Experts of a small language model: width 160, vocabulary 8192.
Below are experts of layer 8 (counted from 0) of a mixture-of-experts language model. Rows are named router (the router's row for the expert) and show model dimensions 0-159. Each number is 200 + 20 x the weight over its row's rms, rounded and kept within 0 to 999.
Before each expert's rows: "comes before" lists some tokens at least twice as common just after its tokens as in all text; "raises" lists some tokens whose logits its average output raises strongly, later layers aside. This comes from a sample of Wikipedia text that the model never trained on. Tokens count by the router's weight.

# expert 3
comes before: "\n", "==", " The", "|", "The", "-"
raises: "\n", "1", "2", "5", "8", "9"
router,184,203,199,195,182,187,202,189,198,200,203,199,195,160,210,206,201,202,197,227,228,206,197,265,195,238,192,226,200,215,176,179,217,177,193,181,203,185,185,200,195,193,208,183,206,205,184,194,218,207,230,169,195,197,223,185,199,184,179,216,194,189,190,203,168,228,203,184,205,224,187,221,172,187,186,184,190,173,181,254,211,196,211,185,158,163,236,203,193,211,194,217,180,197,183,193,213,179,172,207,239,235,214,195,199,191,238,237,197,184,195,161,183,192,229,167,273,202,205,209,187,225,221,231,207,198,169,193,203,211,188,222,205,190,210,214,213,191,178,192,205,240,194,238,210,202,186,195,217,180,155,196,200,191,192,202,165,175,192,207

# expert 9
comes before: " ", "\n", " The", " L", " •", " Total"
raises: "\n", " ", " T"
router,188,225,190,204,183,195,189,199,211,174,204,149,217,215,214,191,208,180,171,245,206,212,213,176,214,199,167,215,181,191,222,216,230,187,212,199,204,208,226,201,222,164,199,224,231,222,219,206,184,202,219,185,231,195,173,203,182,213,206,213,194,224,224,189,186,201,222,163,183,202,222,225,167,172,204,209,181,204,209,204,202,245,183,169,168,231,216,214,191,170,206,160,217,209,230,202,232,201,197,174,252,213,200,180,202,206,217,200,172,203,182,211,228,218,171,197,190,193,194,229,196,199,157,179,198,180,224,219,213,157,183,186,216,189,193,198,188,189,162,230,206,187,214,217,196,163,219,158,197,194,196,210,186,202,224,185,187,230,206,218

# expert 22
comes before: " of", "ing", "ed", "ation", "ers", "ion"
raises: "ing", ",", " and", " of", "ed", " in"
router,199,188,185,186,225,167,175,182,232,199,222,225,189,194,220,197,205,206,210,243,200,204,178,204,215,194,199,178,224,200,206,230,169,191,214,197,230,189,191,196,210,204,224,194,189,196,211,222,210,212,216,207,224,196,209,185,221,198,197,200,194,164,179,236,203,163,179,202,182,207,232,203,191,197,233,178,211,183,200,185,209,221,208,219,209,220,189,199,156,224,190,195,219,179,140,174,209,182,222,202,195,201,197,198,231,213,177,225,261,219,186,218,189,183,181,217,178,182,219,204,211,188,198,245,197,175,173,227,162,174,191,203,231,197,206,182,203,199,173,213,230,196,172,152,155,185,224,241,181,183,212,189,206,214,197,204,203,184,175,210

# expert 1
comes before: "0", "9", "–", "8", ",", "7"
raises: "0", "8", "9", "2", "1", "3"
router,190,175,189,187,198,265,221,197,194,197,182,209,188,180,205,209,216,183,221,226,217,224,200,221,170,213,199,238,209,219,198,188,203,176,192,194,213,210,224,218,204,185,196,193,222,189,219,217,189,190,214,172,186,206,213,197,216,208,183,197,203,224,219,219,216,226,188,158,195,204,198,205,176,198,184,185,185,191,222,259,219,197,193,199,177,197,210,198,172,186,197,222,183,216,187,198,239,192,145,204,217,215,204,177,174,174,173,213,209,184,205,181,205,187,207,181,298,204,201,217,191,209,183,178,189,223,201,186,216,198,175,213,187,170,204,225,207,183,222,191,211,211,220,218,192,177,205,160,213,180,179,194,161,212,194,180,195,233,200,182

# expert 18
comes before: ")", " |", ";", " (", "N", "S"
raises: " and", ",", "B"
router,180,156,211,204,187,238,206,193,209,208,192,185,222,199,222,203,200,236,211,197,189,229,199,254,200,240,176,204,189,186,199,169,212,198,199,200,211,233,192,218,208,197,208,182,210,186,216,200,184,189,201,211,214,207,203,219,241,230,200,183,237,183,228,203,171,210,178,205,222,180,209,226,188,221,157,205,209,203,230,202,190,210,229,212,204,159,157,204,192,213,237,210,247,192,172,193,170,219,200,177,200,197,197,189,201,189,226,210,203,181,203,177,201,213,191,196,190,209,192,180,224,179,205,183,197,224,143,206,204,196,201,243,200,174,153,195,207,207,223,214,252,172,193,166,220,203,208,213,177,181,221,210,200,189,200,223,164,193,200,208

# expert 15
comes before: ",", " (", "\"", " and", " of", "'"
raises: ",", " in", ".", " and", " |"
router,200,187,197,191,198,199,182,194,205,221,209,197,256,209,197,207,238,201,138,194,203,201,185,208,193,181,191,201,184,202,179,230,222,204,195,206,207,238,215,200,195,221,170,201,210,207,200,202,210,155,198,221,195,198,200,199,175,209,191,193,180,218,152,182,217,194,173,159,200,204,166,210,194,214,201,183,201,199,153,166,180,173,184,162,223,199,192,178,204,189,180,182,180,173,189,169,211,222,189,191,178,220,203,215,211,161,241,238,198,203,203,173,231,184,215,234,228,216,229,208,190,210,198,194,182,186,217,187,216,195,216,224,195,200,205,174,180,212,187,173,223,200,191,185,203,189,258,205,214,191,218,228,158,228,221,216,193,197,224,211

# expert 26
comes before: "1", "2", "s", "3", "4", "S"
raises: "1", "2", "N", "P", "C", "S"
router,197,200,192,159,199,192,171,216,213,196,180,250,193,206,190,210,187,184,189,255,211,191,234,171,191,195,211,172,216,218,226,182,205,211,204,181,201,184,230,198,181,234,173,180,213,188,179,219,170,195,211,220,194,212,181,165,169,214,182,219,203,226,240,195,170,197,199,200,209,219,219,202,174,205,191,214,194,224,176,211,198,172,210,209,191,208,209,222,192,252,255,225,162,220,171,196,205,165,178,200,226,200,211,203,161,221,183,192,209,199,180,186,200,198,195,179,225,205,156,176,215,186,190,195,200,207,210,190,223,236,192,200,194,181,175,221,194,196,247,204,204,196,200,200,182,205,206,171,220,164,183,221,164,178,211,189,184,208,186,194

# expert 30
comes before: "0", " |", ".", "5", "6", "4"
raises: "2", "3", "1", "4", "0", "5"
router,180,206,198,184,184,261,227,204,193,207,177,214,178,161,222,206,212,191,210,213,208,212,203,218,171,208,190,235,199,219,171,188,179,180,187,184,205,221,227,221,203,168,189,193,213,184,205,225,192,179,203,169,177,219,213,210,202,214,201,194,196,211,235,220,209,242,185,161,199,206,186,215,189,184,199,170,187,182,208,271,214,183,202,214,183,182,213,218,172,198,204,208,179,208,186,189,223,179,164,185,220,205,220,209,187,170,161,216,204,177,204,184,200,203,200,177,253,206,194,203,190,218,197,219,191,217,192,195,247,200,175,206,201,169,175,214,206,184,209,216,217,203,211,212,213,191,213,162,221,177,168,176,164,197,182,192,185,249,209,218

# expert 21
comes before: "-", "|", "\n", ":", "=", "ian"
raises: "-", "\n", "|", "\"", "—"
router,164,223,203,199,181,179,197,202,180,207,207,188,194,217,208,210,198,195,198,175,174,226,203,210,163,214,220,202,223,247,205,184,217,186,190,233,233,194,207,256,208,200,190,209,209,200,214,180,175,172,215,189,205,174,199,211,173,205,213,218,198,193,200,180,213,211,186,184,198,213,179,187,202,171,200,184,207,175,208,257,227,194,212,217,204,178,201,254,198,182,230,226,204,236,216,205,210,198,224,213,203,162,159,183,187,171,200,221,227,193,212,211,195,199,177,211,207,207,239,186,194,234,208,199,171,213,219,202,225,172,209,210,201,189,195,177,184,241,229,213,199,173,206,208,232,222,193,182,229,184,166,242,178,181,180,170,224,221,189,187

# expert 6
comes before: "8", "5", "6", "9", "4", "7"
raises: "8", "7", "9", "6", "2", "4"
router,187,186,195,180,196,262,217,190,198,196,183,204,196,183,202,184,204,191,210,235,209,215,205,224,166,211,197,242,218,215,160,182,173,178,194,171,213,212,238,231,199,176,194,174,225,183,231,226,187,177,213,160,187,202,202,213,207,224,205,204,197,224,222,205,203,221,196,177,200,230,199,210,183,180,187,178,192,188,206,259,212,182,189,218,181,186,216,212,187,192,213,216,184,209,184,202,230,183,164,205,216,210,225,208,188,175,173,213,213,181,218,186,201,203,211,193,291,205,179,209,183,210,189,200,183,219,192,205,221,210,170,208,199,181,190,213,213,194,220,205,214,214,207,222,197,190,217,175,206,168,173,188,170,213,185,164,205,233,197,209

# expert 5
comes before: " ", "\n", " \"", " —", " +", " –"
raises: "\n", " ", " —"
router,201,188,194,183,215,254,229,194,208,200,190,235,176,168,186,197,217,187,221,216,191,214,207,247,161,215,210,214,212,218,172,166,162,178,189,165,217,217,217,199,177,149,202,213,215,198,207,200,190,187,185,194,213,215,207,253,185,235,192,202,189,227,206,225,224,224,177,199,211,213,209,216,172,199,196,181,207,198,205,233,218,173,202,212,215,194,218,232,190,214,228,208,195,218,201,203,229,183,156,214,229,218,202,230,177,193,232,191,211,192,188,164,202,203,207,182,276,202,208,213,204,200,204,177,195,243,189,193,219,183,184,202,206,200,204,218,201,206,203,207,210,203,216,223,197,184,209,169,217,183,188,172,187,187,202,170,212,223,187,210

# expert 10
comes before: "1", "2", "0", "3", "4", "5"
raises: "1", "2", "0", "3", " |", "4"
router,177,178,191,169,198,269,211,196,209,218,182,206,183,177,210,228,213,191,213,226,213,202,194,224,173,200,188,227,213,230,184,184,181,176,198,185,211,207,224,222,198,176,204,182,215,196,223,222,197,179,207,175,204,207,192,209,211,223,195,207,195,230,221,212,211,231,186,165,203,217,203,218,180,181,199,180,182,181,211,282,218,185,197,211,189,185,209,215,181,198,207,196,181,216,195,200,228,173,156,204,214,219,218,197,195,170,184,208,204,177,216,177,193,208,209,192,281,205,180,208,181,209,189,196,177,220,179,202,225,208,175,201,204,179,185,207,210,188,224,200,215,210,185,224,197,184,205,174,204,177,169,185,169,209,194,166,205,243,190,197

# expert 14
comes before: ".", ",", " of", " in", " and", " to"
raises: ",", " and", ".", " in", " of", " to"
router,192,179,201,171,203,266,219,193,196,218,188,203,189,166,202,206,226,205,206,233,210,191,211,235,171,219,209,188,212,163,144,164,199,197,215,189,230,189,231,214,212,159,187,157,199,182,224,206,189,191,186,186,170,221,197,234,203,225,181,193,195,210,219,196,182,227,209,203,179,215,210,196,178,220,214,191,185,177,187,239,204,191,182,191,169,185,216,192,192,178,171,190,183,195,209,223,227,195,176,204,221,203,215,182,186,217,182,188,221,166,204,193,213,204,220,155,245,193,210,219,209,204,197,188,189,224,179,174,236,220,191,202,209,180,188,209,179,193,218,186,185,209,226,235,187,169,197,189,209,182,180,190,160,202,196,182,215,231,196,203

# expert 29
comes before: " |", ";", ":", "|", "==", ")"
raises: " |", " (", " in", " and", ".", ","
router,198,198,204,168,204,233,218,170,168,223,172,198,189,181,216,256,182,177,221,212,205,238,209,208,180,207,167,176,162,209,153,174,210,168,180,187,204,216,245,217,192,188,208,198,190,193,207,219,210,175,211,183,200,204,216,191,234,177,202,213,184,205,192,205,223,202,200,199,241,192,181,212,195,202,231,188,190,217,213,221,195,195,209,231,180,176,220,166,202,183,251,209,199,221,200,180,225,186,187,194,170,182,211,209,208,183,180,199,205,176,168,205,179,202,222,206,184,206,214,210,206,172,190,221,193,186,205,187,197,215,199,191,224,217,188,185,226,211,214,208,201,196,169,238,183,138,202,202,234,175,178,203,191,224,177,211,235,231,192,181